From a checkpoint of a small mixture-of-experts model trained on Wikipedia: 32 experts in each of 10 layers.
Below are experts of layer 2 (counted from 0) of a mixture-of-experts language model. Rows are named router (the router's row for the expert), down (a neuron's output weights, with its number) and show model dimensions 0-127. Each number is 128 + 24 x the weight over its row's rms, rounded and kept within 0 to 255.
Before each expert's rows: a language model's description of what the expert responds to. This comes from a sample of Wikipedia text that the model never trained on.

# expert 23
Spaces in tables, foreign text
router [133 141 152 168 109 151 136 163 138 111 155 168 121  93 151 164 156 150 124 111 111 116 124 113 184 151 112  92 136 138 155 130 123 117 119 168  95 111 123 148 141 125 112 131 107 129 122 173 147 133 148 142 139  88 141 119  95 134  85 163 145 132 124 117 118 114  87 154 183  94 142  85  89  83 150 110 113 138 143 155 105 136 120 144 125 114  90 144 130 156 167 140 153 160  99 165  89  87 119 148 155 149 128 122 136 142 115 158 138 122  97 151 140 120 157 135 126  97 129 114 121 162 166  96 185 137 144 119]
down0 [103 137 138 110 119  83 120  97 140  95 167 130 146 133 155 135 182 161  87 124 137 114  80 156 141 107 109 108  95 156 119 156 138 148 126 156 150 167 105  94  68 138 120 105 117 115 134 125 117 136 116 145 169 142 149 155  88 129 154 146 143 120  93  80 151 117 137 102 131 162 114 131  97 104 101 121 105 131 114  93 102 180 135 153 130  90 139 138 116 101 145 162 169 120 150 153 146 135 115 139 141 100 147 113  89  91 158 108 108  92 100  97 109 130 127 146  87 113 133 114 107 115 151 148 138 128 145 129]

# expert 18
Country codes and Slavic names
router [150 111 142 129 138 156 116  97 169 116 136 103 155  88 123 169 129 119 126 153 141 156 114 148 186 117 139  90 128 113 128 112 102 150 154 119  99 124 134 134 107 122 160 149 126  81 115 126 134 150 158 119 144 120 112 143  88 109  87 176 128 100 137  98 113 151 163 155 153 137 147 128 134 101 110 153 109 129  84 108  74 119 154 124 161 157 130 122 104 149 140  85 138 142  86 126 157 140 151 139 137 135 143 129 160 104 127  92 157 135 146 136 100 163 144 136 152 136 131 164 112  65 190 166 132 144 119 125]
down0 [124 146 117 129 116 132 116  86 162 169 145 160 178  77  91 118 178  89 147 157 108 113 187 148 111 138 145 116 145 148 138 121 168 114 132 136 113 122 150 109 125 136 114 143  94 154 112 116 141 141 156 140 116  77  95 125 117 139 129 134 128 120 124 137 140 148 136 179 164 114 110 125 122 101 169 106 112 158 110 141 114 128 137 163 114 142 121 138 123 106  96 131 102 183 110 132  78  74 108 132 175 120 107 128 128 165 143 169 130 169 124 152 139 138 110 148 117 108 149 121 127 111 111 124 122 136  69 114]

# expert 31
Sports and team words
router [171 101 138 148 120 136 121 109 163 140 139 116 127 121 116 105 139 108 131 173 111 157  85 101 118 140 168 156 111 142 119 155 170 126 154 130  92 117 146  93 112 111 118 184 143 130 115 116 141 102 126 177 157 156 101 171 157 138 132 137 157 121 194  99 147 103 166 172 115 149 118 155 175 138 102 126 105 129 138 144 115 112 144 108 159 142 101 124 131 188 164 117 168 139 139 124 165 133 147 132 138 165 145 122 125  98 100 107 139 116 145 102 131 154 104 150 144 108  97 138 121  83 104 125 144 110 116 126]
down0 [150 151 119 129 120 151 117  92 130  87 165 124 139  85 154 141 171 158 114 117 162 140 152 114  87 125 119 113  99 166 118 129 140 144 135  95 140 145 125 112 129 169 131 148 148  95  96 131 127 125 112 154 120 102 141 128 102 113  83  86 121 101 134 136 132 185  94 113  97 176 137  85 145 141 118 113 128 114 102 143 117 103 128 147 132 143  82 209 119 147 144 123 109 100 106 157 131 114 116  96 144 171 130  97 137 126  80 126 160 102 144 162 131 127 119 102 125 129 122 146  80 109 126 168 142 141 105 130]

# expert 19
Accented and non-Latin characters
router [ 93 127 117 116 110 139 151 144 120 141 148 105 138  76 118 135 150 154 151 103 103 105 140 172 163 106 170 125 126 139 134 137  95 104 105 132 134 152 132 159 109  88 105 156 141  97 104 129 106 113 147 161  83 125 128 138  88 137  92 115 112 140 109 142 132 138 116 117 115 150 118  85 138 151 120 136 109 140 155  85  65 161 133 119 144 108 143 132 135 143 175 141 127 192 112 109 105 100 146 168 154 125 124 103 150 134 145 141 129 142 177 121 123 155 149 182 165 124 152 112  96  90 130 180 144 112 131 125]
down0 [123 111  90 135 106 113 166 122 140 139 113 173 129 120 111 109 114 126 124 110 132 149 147 150 163 117 151  98 113 121 134 138 143 126 107 163 162 145 136 126 118  95 102  92 131 118 131 134 151 130 125 147 154 131 136 100 165 119 137  75 107 138 158 157 132 173 151 158 144 128 117 105 163 137 124 164 154 129 197 133 148  80 131 121 100 148 126 108 103 106 140 129  83  95 101 157  84 156 153 140 134 118 129 108 119 146  78  96 121 142 147 152 146  91 126  80 121 180 109 128 104 150 118 153  63 104 136 143]

# expert 0
Word-initial capital pieces
router [ 71  88 161  91 129 119 141  92  99 120  94 120 114 129 114 132  88 116 108 139 162  83  88 166  96 139 122 146 144 156 171 102 152 103 110 133 162 130  88 157 131 136 123 127 112 122 128  93 113  70 150 156 101 143 131 144 143 106 143 161 139 129 164 142 130 128 106 138 138 130 117 135 108 100 118  74  85 169 143 144 115 164 160 110 138 125 138 176 106 121  98 135 105  87 126 130 134 103 102  98 151 130 115 141 152 133  84  97 135 150 132 156 141 122 137 171 115 159 127 111 134 101 141 145 104 145 117 105]
down0 [167 112 127 127 134  70 126 161 139 154 199 135 167 128 106  71 139 143 143  81 140  94 135 147 164  77 135 145  98 119 143 121 138 130 135 132 121 135 151 109 152 128  64 151 139  76 124 108 124 161 171 142 142 125 146 119 122 106  77 146 129 168 112 103 103 129  99 102 153 119 100 150 129 120 117 127 146 130 136 145 126  99 138 102 111 147 132  98 120 183 143  82 130 150 141 105 120 149 119 120 113 126 117 163 111  96 166 102 123 120  89 139 146 165 133 122 139 123  98 126 137 117 146 153 145 126 121 106]

# expert 2
Place names, closing brackets
router [130 145 187 138 138  89 169 109 148 161 121 136 105 160 132 159 110  98 162 106 126 134 145 137 149 169 127 161  80 136 165 130 125 147 100 120 175 137  90 145 139 106 151 104 182 103 109 164 146 135 114 136 138 126 125 124 124 147 128 113 108 161 161 129 103 102  82 127  75 121 134 155 186 104 122 134 128 115 141 130 140 111 134 103 128 129 122 137 109 146 173 125 149 137  94 104 109  53 138 137 145 109 121  81 111 113 106 147 120 127 132 130 120  91 173 149 170 120 136 154 133 144 143 127 138 132 119 142]
down0 [122 132  88 108 103  81 141 124 129 117 143 106  98 164 108 134 138 116 107 127 108  97 111 142 135 126  96 144 138 103 179 141  69 113 114 134  99  97 134 101 149 113 128  74 148  99  93 100 121  97 173 149 120 156 110 111 170 136 166  93  84 147 134 134 157 119 149 116 134 104 119 125 108 133 154 125 146 122 132 111 195 109 108 155 110 131 134 174 146 141 126 131 107 107 142 121 128 119 121  87 161 104 103 145 133 146  85 132 134 161 151 122 111 116 143 146 114  53 114 133 142 129 131 106 113 118  90 156]

# expert 8
Ordinals and ranks
router [ 95  91 114  87 156 118 129 169 114 139 144 155 147 130 126 123 164  97 162  98 170 162 163 131 115 135 131 125 129 127 100 165 132 105 115 116 137 112 134  92 147  94 144 132 119 144 135 164 117 128 137 115 110 126 122 140 152 127 118 145  82  99 144 127 149 114 139 120 132 160 122 187 144  89 127  82 119 118  88 137 107 107 166 102 130 112 140 142 100 112 114 122  94 124  65 118 113 132 112 127 173 105 138 122 114 143 117 135 142 112  74  85 163 144 167 169 136 100 101 182 139 148 144  88 122 140 164 122]
down0 [134 122 129 154 101 102 126 112 163 125 155 112 116 181 140 132 126 142 135 160 141  70 121 123 155 134 112 117 124 136 110 175 185 142 152 158 109 121 170 139 125 139 121 142  97 155 133 164 153 125 111 109 163 131 121 126 146 147 156 130 143 151 107 150 146 125 158 127 120 168 157 111 153 146 140  93 147 182 149 140 100  76  96 134 105  85 163 122 141 121 154 115  90 132 151 111 126  82 118 114 106 145  91 157 156 138 120 138 115 108 165 136 167 113 121 105  70 178 128 137  90 127 131 124 105 117 136 140]

# expert 15
Reporting and describing verbs
router [150 151 123  87 157 128  88  68 106 163 171 143 112 135 125  95 160  83 111  99 156 127 151 137 128 139 143 163 124 103 114 129 120 122 180 107 131 126 102 115 120 139 136 134 169 132 126 130 117 141 148 147 134 125 128 153 109 113 154 131 161 150 158  89 104 146 130 104 145 128  96 133 197 113 129 175 105 140 159  60 162 108 104 138 111 117 131 136 143 158 164 118 148 122 124 142 120  97 157 131 106 145 140 130 142 118 126 161  97 153 110 122 124  92 113  98 130  85 105 128  99  81 108 141  92 113 137 107]
down7 [156 143 163 144 135 100 112 124 119 206 141 132 149 166 122 103 133 121 127 141 129 123 124 110 158 144 177 138 123 154 148 100 119 136 144 125  99 165 129 116 140  75 155 163  99 152 150  90 121 144 122 178  87 153 179 137 127 136 159 125 120  98 136 112 147 112 155 126 144 116  99 135 127  72 104 125 131 150 123 141 138 131 123 114 161 113 162  83 116 170 147 120 161 137 113 175 112  90 159  97 104 128 110 156 134 132 129 149  97 133 170 118 152 110 132  85 114 108 110 150 123 138 105 135  95 149  99 126]

# expert 22
Table and field separators
router [116 130 127 155 132 165  85 132 137 150 118 139 178 146 159  89 148 154 114 143 163 144 146 119 149 140 134 145 118 137 124  81  89 161  66 136 140 149 161 101 100 100 148 121 107 135 109 103 113 101 146  73 106  96 148 145  97 145 116 150 127 121 129 112 111 167 133 126 161  91 139 106  96 154 131 156 127 141 168 138 137 114 137 174 180 135 192 127 120 112 134 105  84 103 134  96 160 122 119 115 133 120 121 132 168 137 125 151 115 106 124 120 120 151 122 100 144 133 115  96 133 157 132 152 138 169 115  88]
down7 [138 102 124 108 135 153 135 115 137 110 181  91 106 114 154 128 148 117 143  91 121 125 124 191 124 138 130 138 144 138 127 120 127 181 117 102 125 107  96 139 115 145 103 151 129 145 130 102  92 158 163 136 147 115 112 151 129 106  91  99 125 117 110  89 112 129  83 141 126 131  95 105 123 137 132 128 131 119 143 113  95 127  88 182 142 120 144 146 111 182 125 150 147  80 133 121 110  84 146 121 114 107 152  92 152 108 155 106 150 113 126  71  95 147 149  85 110 128 160  87 169 114 128 136 178 156 141 155]

# expert 28
Years and numbers
router [ 84 150 138 155 120 168 146 118 154 107 113 153 160 114 148 137  91 165 155 158 154 150 108 140 114 115 114 148 136 151 133  92 106 151 131 179 113 164 109 118 125 140 123 125 108  79 111 135 109 134 134  96 106 117 102 177  79 140 142 166 108 139 162 130  71 100 126 151 164 113 144 149 154  99 153 149 136  88 150 149 125 156 129 108 110 131 155  95 124 159 129 153 113 104 106  99 121 121 152 109 168  98 127  97 120 127 101  92 138  90 103 136 130 111 148 129 129 144 122 106 155 150 173 113 121 166 114  91]
down0 [119 117 136 116 135 137 119 126  83 105 114 130 160  92 120 134 117  93 121 163 144  96 137 107 125 171 139  97 139 136  99 109 121 147 150 121 104 172  80 117 112 151  87 130 140  96 145 152 130 102 157 112 103 155 112 122 128 130 125 148 169 115 157 134  94 134 152 109 114 145 118 115 125 100  86 121 105 108  89 103 122 145 140 169 154 107 114 183 144 160 147 139 122 145 158 153 139 103 218 113 116 137 111 125 139 131 120 142 145 150 159  98 143 164 103 148  90  90 134 108 122 101 112 130 190 132 139 140]

# expert 5
Section heading markup
router [170 116  99 112 114 104 122 122 129 160  90 159  87 121 149 173 125 123 103 165 171 137 111 115 149 154 122 101 140 179 155 142 121 165 135 146 125 113 159 135 133 112 140 124 140 119 130 141 140 103 114 134 105 171 129 125 152 153 134 144 113 122 105 136  72 147 102 159 175  99 175 148 143 133 134 138 154  84 157 115 143 162 121 147 100 129 108  86 128 103  94 106 154  96 143 119 150 132 131 115  97 174 130  73 127 112 149 117 129  75 164 102 105 142 121 131 129 122 164 179 138 130 135 116 120  96 144 114]
down0 [ 89 138  94 131 114 108 131 162 119 142 128 144  98 147 142 162  97 113 131 127 177 128 115 145 164 151 141 128 147 132 150 150 122 120 123 120 143 162 100 135 166 113 126 148 120 146 132 153 137 164 116 133 151 111 106 109 187 170 129 124 131 153 161 168 154 127 122 110 101 141 149 139 105 155 131 145 180 134 139 122 124 131 144 160  98 151  92 107 130 133  80 125 146  99 101  98 126 173 144 146 169 101  83 114 173 135 133 130 114 126 161 143 127  87 118  99  91 153 138 157  90 119 179 151  91 141  84 146]

# expert 30
Name-final vowel endings
router [114 153 188 148 127 144  87  90 132 164 162  85 118  77 153 141 129 142 115 110 108 143 133 135 122 105 113 120  94  92 132 129 124 119 186  96 128 113 119 146 164 157 144 130 109  80 163 111 140 142 149 159  84 159 156 101  99 100 146 139  82 125 113 121 110 164 160  84 128 151 150  97 109 137 118  81 158 133 130 126 130 117 104  74 134 152 113 123 143 119 143 126 125 133 111 129 105 121 113  97 119 114  82 121 147 161 109 101 145 151 135 136 134 157 159 143 154  97 103 117 128 124 142 145  96 109 156 113]
down0 [132 115 103 143 115 118 165 126 158 105  92 122 156 159 129  79 175 143  86 117 124 144 113 102 117 180 144 120 115 154 123  91 148 121  81 175 159 127 125 137 134 103 101 157 155 105 141 124 136  80 115 116 133 160 124 118 150 135 105 183 136 141 138 131 156 142 111 153 139 119 135 138 138 120  99 133 116 115 102 159 167 197 121 126 157 110 110  95 110 110 114 143  90 152  63 139 134  99 149 123 160 172 133 144 149 113 159 127 127 151 125 119 105 133 149 112 141  98 167 127  94 137 120 137 133 104 152 154]

# expert 17
Adverbs and function words
router [173  55 122 108 133  96 161 112 184 109 156 124 104 156  84 134 112 101 112  95 133 116 110 103 115 144 150 156 152 120 105 101 116 128 101 113 128 114 129 121 120 113 144 143 138 168 139  97 134 173 145  89 126 103 170 100 151 128 114  99 120 149 122 125 137 121 111 132 100 126 144 151 154  87 109 111 113 126 151 107  93 131  93  88 151 122 120 158  80 130 107 186 170 160 140 120 160 149 127 106 150 117 151 134 115 152 161 156 130 142 136 128 172 132 118 121 151  73 109 100 134 151 122 124 146 141 144 128]
down0 [152 130 120 103 144 123 120 121 128 152  88 131  90 101 110 109  91  90 162 145 141 128 121 165 122  93  79 104 125 108 119 146  77 183  76  69  98 103 108 132 101 145 138 143 119  87 133 112 164 118 117 173 143 135 106 129 147 130 170 195  91 130 103 112 133 140 153  99 143 125 115  79 139 104 142 132 104 116 141 141 116 136 148 144 111 147  87 127 134 132 101 127 147 134  90 149 118 133 152 118 107 120 131 104 167  97 120 124 120 105 139 146  97 107 131 135 124 146 169 123  85 127 140 100 161 140 115 128]

# expert 25
Sentence-ending periods
router [134 155 126 130 128  97 156 135 132 151 129  95 128 149 149 108 152 154 100  97 100 128 148 135 109 140 136 167  98 100 149 169 111 161 108 101 124 111 111 114 130 100 129 132 191 156 104 147  98 150 133 115 136 144 112 104 143  80 122 100  96 130 151 160 145 123 118 133  76 121 141 160 121 127 146 139 111 110 167 158 144 122  91  99 154 102 131 119 154 116 130  92 123 130 154 139  98 113 143 189  93  96 166 130  99 142 139 165 126 125  91  84 106 105  87 143  83  97 154 166 119 144 114 105 134 125 105 155]
down7 [ 76 143 140 121 140 128 105 152 119 120 143 155 140 105 117 150 107 131 139  90 111 166 127 152 104 120 151 124 128 122 111 172 153 137 132 114 157 141 152 142  86 178 109  99  86 131 147 118 164  62 153 123 177  92 110 125  99 126 109 120 124  86 136 128 102 125 132 139 108 113 147 159  82 172 135 107  96 105 141 125 138 153 138 130 116 101 116 109 108 133 114 152  91 134 128 117 127  82 155 134 153 105 136 136 151 157 104 138 164 112 112 162 154  88 135 107 148 187 105 142 137 149 116 101 160  81 123 111]

# expert 20
Common narrative verbs
router [148 146 135 117 117 121 109 151 122 168 152 148 138 140 124 109 181  81 156  96 158 101  73 166 118  93 122 135 131 117 156 132 110 214 129 119  91 165 123 113 147 151 117 101 133 128 102 134 113 139 144 139 112 132 150 157 146 152 138 114 104 125 188 154 113  88 139 111 108 107 105 130 173  94 136 142 107 112 118 126 147 119 150  99 125 114 110  96 101 115 165 130 112 115 128 174 133  84 142 118 164 139 122 110 106 113 162 125 153 130 140 135 134 132 127 137 107 116 187 138 116 134 142 139 111 153  74 124]
down0 [156 132 135 122 159 184 110 144 136 148 107 111 104 135 173 114 135 108  99 118 118 151  69 116 171  92 148 158 134  98 153 143 142 139 148  99  90 157 115  96 132 131  94  93 190 120  90 116 124 121 156 173 127 151 133 164 138 124 140 118 102 180 120  92 110 107 110 116 155 135 138 104 134 128 119 162 100 115 131 126 116 129 158 127 123  95 133 122 113 123 122 134 162 110 120 113 152 147 164 149 129 119 127 119 112 118 129 137 111 118 138 113 117 111 115  63 168 119 129 173 162 163  83 129  84 113  98 117]

# expert 11
Word-stem beginnings
router [159 121  82 141 123 108 148 124 120 102 146 146  85 102 138 110 144 111 125 151 111 110 110 108 153 149 138  86 143  99 115 117 120 151 102 120  97 151  88 130 184 180 112 144 139 117 153 141 157 162 113 101 121 136 149 136 161 130 145 109 167  94 165  80 120 126  75  99 158 165 126 148 122 129 110 125 139  98 109  92  92 193 141 148 128 107 161 117 107 178 170 116 120 116 127 139 117 120 108 106 170 128 132 100 104 115 138 111 121 113 108 129 147 149 125 137 114 111 132 111 145  94 160 124 156 148  81 130]
down0 [123 163 126 130 143 140 131 160 163 130 146 117 162 127 142 102 154 163 143  71 139 157 127 159 149 151 124 104 116  80  89 131 113 132 155 130 123 123  98 178 132 162 154 197  99 127 118 129 156 114 129 131  95 120 105 128 152 112 127 169 139 123 142 134 107  96  65 106 125  67 139 193 132 157 110 116 148 136 135  84 118 114 139 168 162 158 120 154 106 137 132 126 115 133 151 119 180 133 108 149 140 180 126 103 133 154 140 145 119 120 143 124 117 161 109 106 102 118 105 134 138 130 139 125 116 139 142 114]

# expert 13
Consonant pieces in names
router [125 136 118  96 148 135  63 109 146 123 105 131 150  67 108 122 157 149 108 141 128 137 103 146 166 127 102  81 128 156 119 128 155 131 137 119 113 137 130 163  93 132 154 101 113  99 135 135 111 142  93 135 154 144 200 124 140  83  93 157 116  95 151 132 149 122 109 154 186 147 155 111  77 134 120 117 120 130 107 140 107 134 157 169 147 121 114 149 108 120 110 169 173 141 124 134 131 141 117 150 157 128 108 110 149 142  91 133 132 114 121 136 114 172 134 170 136 165 123 150 110 120 136 183 116 157 115 135]
down0 [110 100 122 133 145 130 143 130 141 174 122 120  95 101 152 115 124 142 139 146 159  91 158  92  70 120 145 152 100 141 115 142 137 129 121 157 116  94 132 132 148  78 117 130 147  89 128 140 149 108 126 127  98 119  88 129 108 142 141 158 146 171 129  97  94  78 111 157 160  84 125 123  91 130 129  97 133 156 139 107 130 104 109 175 127 113 133  97 146 118  97 157 148 107 110 152 161 147 120 149 127 103 123 180 113 149 132 118 178 121 153 147 149 108  58 136 115 127 102 147 154 117 120  90 100 157 139 113]

# expert 4
Determiners and possessives
router [125 170 124 117 141 125  91 125 158 111  75  99 158 150 132 135 114 157 118 151  87 123 139 115  95  86 126 107 157 102  90  97 114 101 101 114  97 111 146 127 124  91 106 149 134 146 129 166 151 163 110 161 121 117 129  97 123 132 165  82 153 128 117 152 172 111 137 114  92 155 111 134 144 128 137 111 145 151 126 120 111  88  89 101 118 133 133 104 152 116  99 114  88  90 148 101 130 152  80 128  93 147 134 112 101 131 118 154 134 144  99 141 151 101 122 109  88 161 156 116 102  96  89 150  95 140 115  95]
down0 [188  88 118 122  87 125 128 138 120 102 161 146 121 120 133 133 153 161 127 128 160 134  77 136 109 123 116 111 128 104 114  89 129 121 143 149 125 132 152 185 141 100 139 147 108 113 164  87 106 126 120 171 111  92 157 160 154 150 131 140 162 157 107 110 140 133  91 154 124 112 104 123  99 129 150 111 122 151 154 150 102 143 146 117 144 116  95 132 134  66 124 116 112 115 146 126 137 128  95 108 131  65 143 193  87 149 157 121 120 134 111 123 144  71 128 111 116 149 111 146 169  98 130 109 102 128 136 120]

# expert 21
Infobox field labels
router [ 89  86 130 130 117 151  70 157  94 144 125 119 173 119 120 123 172 122 125 126 145 137 135 140 122  84 172 107 125 112 104  50 133 113 110 131 176 138 170  99 151 147 124 138 153 128  97 124 141 124 104  96  90 140 148 158 114 101  84 177 127 137 125 133 131 122 116 120 144 121 143 109 141 144  97 145 124  86  92 108 135  91 121 141 127 149 170 121 112 150 101 123 113  93 146 123 119 151 144 126 151 145 103 104 170 114 152 161 108  89 146 131 113 135 152 126 137 117 148  88 153 151 127 162 142 165 103 125]
down0 [161 109 152 148 122 105 122  97 103 147 110 134 118 117  99 130 141 150 139  66  98 138 139 159 174 185 120 174 128 131 161 135 104 171 173 129 128 140 101 112 130 117 145 171 137 121 156 177 110 137 130 131 125 119 112 148 141 117 100 124 115 129 112 133 111 142 125 155 171 145 113 138 117 138 126 118 109 109 112 123 142 149 161 123 153  90 121 191 105  54 152 115 160 166 117 105 147 141 152 106 123 169 117  77 148  83  99 116 157 125 129 104 114 159 135 107 128 131 131 136  94 117 105 139 138 107 128 153]

# expert 29
Numbers in tables
router [152 111 121 143 115 166 123 106 132 106 119 117 159  86 108  80 129 166 123 114 140 169  79 151 156  92 130 160 123 137 166 137 159 110 127 164 140 168 136 124 118  98 132 130 139 125 138 151 155 149  71 149 165 116 127 133 163 115 114 124 111 155 149 138 162 111 104 136 125 142 149 131 103 134 120 158 150 163 143 150  91 125 122 135 103 155 101 112 167 146 185 131 143 142  70  93 149 142  99 103 137  96 150 113 105 123 113  94 113 159 154 147 155 124 162 101 102 136  90 151 121 122 125 115 178 118 145 129]
down0 [113 138 134 117 132 154 154  88 150 101 121 169 148 116 152 158 111 140  88 163 169 152 138 140 109 143 119 121  98 132 120 104 108 134 148  78 157 126 151 135 157 149  91 116 132 149 132 153 135 117 132 140 139 117 113 180 107 162 140 106  99 148 126 121 119 192  86 105 133 110  85 112 125 154 159 144 151 181 102 117  77 116 124 110 148 138 142 160 104 163 100 130 115 109 112 137  98 127 102 122 187 118 133 115 104 184 148 114 104 160 122 105 168 118 164 155 130 100 105 149 124 140 125 127 121 110 143 114]

# expert 26
Name-internal syllables
router [112 116 113  95 118 138 140 154 115 128 131  93 137  62 139 185  87 106 132 125 124 149 134 123 161 109 129 142 136 149 124 147 141 103 111 146 114  88 142 157  87 142 150 162  82 145 108 119 127 107 119 126 100 123 105 120 147 125 129 192 139 130 148 135  98 178 126 103 188  94 150 150 110 113 125 119 123 163  72 135  98 149 133 138 158 159 140 145 132 180 130 169 173 145 161 136 156 124 127 138 142 149 154 135 133 115 146  97 120 135 167 144 134 104 148 130 154 124 184 132 133  99 137 131 141 142 131 152]
down0 [115 123 127 139 155 132 144 120 114 122 194 123 124 120 127 123 157 167 124 132 101  94 109 149 117 118 150 156 112 115 101 134 156 130 145 153 126 130 141 143 172 125  97 163 102 116 113 163 137 111 160 151 133 154 158  89 146 131 118 162 150 104 164 108 109 144 163 121 105 136 148 134 139 148 140 156 159 103 133 139 145 177 122 140 119 149 101  87 129  87 123 154 135  81  98 122 123 153  94 138 110 122 156 109 164  86 164 108 146 164 108 128 119 146 135 104 129  83 146  90 121 111 166 140  71 118  66 143]

# expert 7
Dates and number commas
router [145 129 150 151 102 112 153 142 165  94  79 151 159 147 176  93 140 117  98 181 101  83 169 106 117  87 102 145 154  93 130 113 148 136 150 167 139 181 128 151 144  97 118 118 147  89 155 147 123 122 122 145 151 129  94 124 157 123  87  93 166 129 165 134 120 126 136 108 128  73 120 147 132 134 134 130 140 121 140 129 153  86 132 138 140 146 122 131 142 112 143 152 122 100 138 153 106 140 127 125 138 103 112 133 143 126  69 100  82  99  85 161 117 132 110 160 146 165 108 153 152 118 139 137 131 123 114 122]
down0 [141 167 134 157 116 109 142 101 154 126 127 116 128 151 158 118 143 121 116 162 133 140 143 131 139 103 130 130  88 142 153 121 103 114 139 142 135 141  95 143  97 153 108  87 116 123 114  79 120 167 114 118 169 144 119 152 117 175 122  84 136  91 130 140 148 125  89 143 170 126 129 159  95 125 134 134 107 158 163 143 109 136 113 123 127 121 150  99 162 139 142 146 162  89 156 125  87 140 138 103  82 129 113 133  88 151 131 112 141 129 121 148 199 163 146 142 151 108  99 176 139 160  59 116 149 138 118 163]

# expert 24
Line ending after fields
router [155 113 102 159 115  88 123 140 108 113 129 118 110 152 150 133 141 159 124 109  93 149 156  87 105 142 111 149  93 156 100 153 112 124  88 108 166 116 126 140  88 147 121  94 109 158 119 127 123 126 129 110 150 160 131 144 100 154 149 110 144 162  96 137 163 163 108 127  99 137 119 142 121 148 146 143 147 115 140  72 146 111 110 159 126 159 165 139 166  90 109 109 107 161 159 154 139 119 143 168  84 120 104 158 131 161 157 156 172 116 159 135 121 131  85 107  95 157 145 106 107 137  99 104 110  83 139 148]
down7 [124  99 126 125 167 143  95 124 134 135 113 119 139 115 109 132 100 165 152  90 124  62 160 107 112 169 142 108  97  99 159 126 111 151 130 160 129 123 114 108  82  85 115 100 113  82 162 139 152 101 140 121 132 125 143 112 132 142 130 162 146 102 143 134 163 111 162 117 125  92 160 155 104 114 138 110  82 115 134 136 119 149 151  81 133 134  80 130 163 168 137 104 148 107 118 138 122  96  87 138 130  99 147 159 105 146 153 147 173 123 128 130 152 139 127 107 151 137  88 160 149 138 100 160 131 159  90 146]

# expert 12
Plural and suffix endings
router [134 139 127 139 140 118  94 140 175 164 136 117 131  80 110 124 106  98 172 118 127 116 105 140 136 119 142 115 156 148 146 109 137 140 100  85 157 102 150 128 127 142 162 129 121 126 140  98  91 144 100 131 127 106 161 119 153 149 143 116 140  96 126 155 121 130  89 104 157  82 117 141  92 145 116  82 144 133  46 125 158 132 125 146 144 108 100  89 131 152 123 133 150 131 145 105 111 120 117  84 122 111 113 152 140 139 122 157  90 166 123 170 129 165 135 213 119 115 120 100 108 105 132 117 120 130 160 152]
down0 [104 151 147 111 134 119  75 107 108 124 101 105 122 128  97 149 115 129 150 140 179 151 121 105 124 152  97 133 166  90 103 118 143 146 150 164 128 102 117 129 132 139 149 147 115 172 162 171 160 124 152 115 100 126  91 140 207 103 109 143 147  92 163 110 124 111 116 115 108  90 135 166 110 172 154  72 127 165 162 170 128 128 114 134 120 102 122 169 116 118 129 112 131 156 114 110 150 138 126 115 171 119 122 126 121 141 137 131  94 179 131 104 132 127 153 131 134 156 141 175 124 111 111 108 149 117 123 131]

# expert 9
Lowercase after quote/parenthesis
router [ 88 123 134  86 114  87 165 139 123 154 151 128 101 153 134 172  99  98 146 124 148 147  94 115 118 187 137  96 103 134 102 135 150 160 138 174 134 140 118  99 153 144 113 151 117 169 194 137 146 138 141 155 114 139 151 132 141  93 146 136 104 128 135  93 136 125 154 167 119 179 126 166 170 152 116 133  87 139 112 117 110 136 137 120 127  70 119 159 128 100 163 132 148 126 172 147 109 123 151  94 144 115 159 116 140 123 130 111 121 108  98 148 113 129 145 147 126 156 117 162 138 129 107  86 128 120  97 157]
down0 [117 136 120 108 144  83 105 145 130 129 126 104 126 129 130  83 156 143 175 149 105 104 166 118 109 183 149 124 151 109 140 119  99 123 130 147 121 134 125 130 113 154 100 167 167 129 156 139 175 141 120 114 130 163 136 137 111 102 132 103  93 161 106 114 114 159 152 119 132 137 112 127 116 155 165 141 140 119 149 133  46 156 108 123 101 127 122 150 147 142 107 145 152 161 181 166 117 115 127  97 117  86 105 111 122 152 101 105 140 119 113 149 143 115 114  89 117 164 135 158  88 122  98 121 107 187  98 139]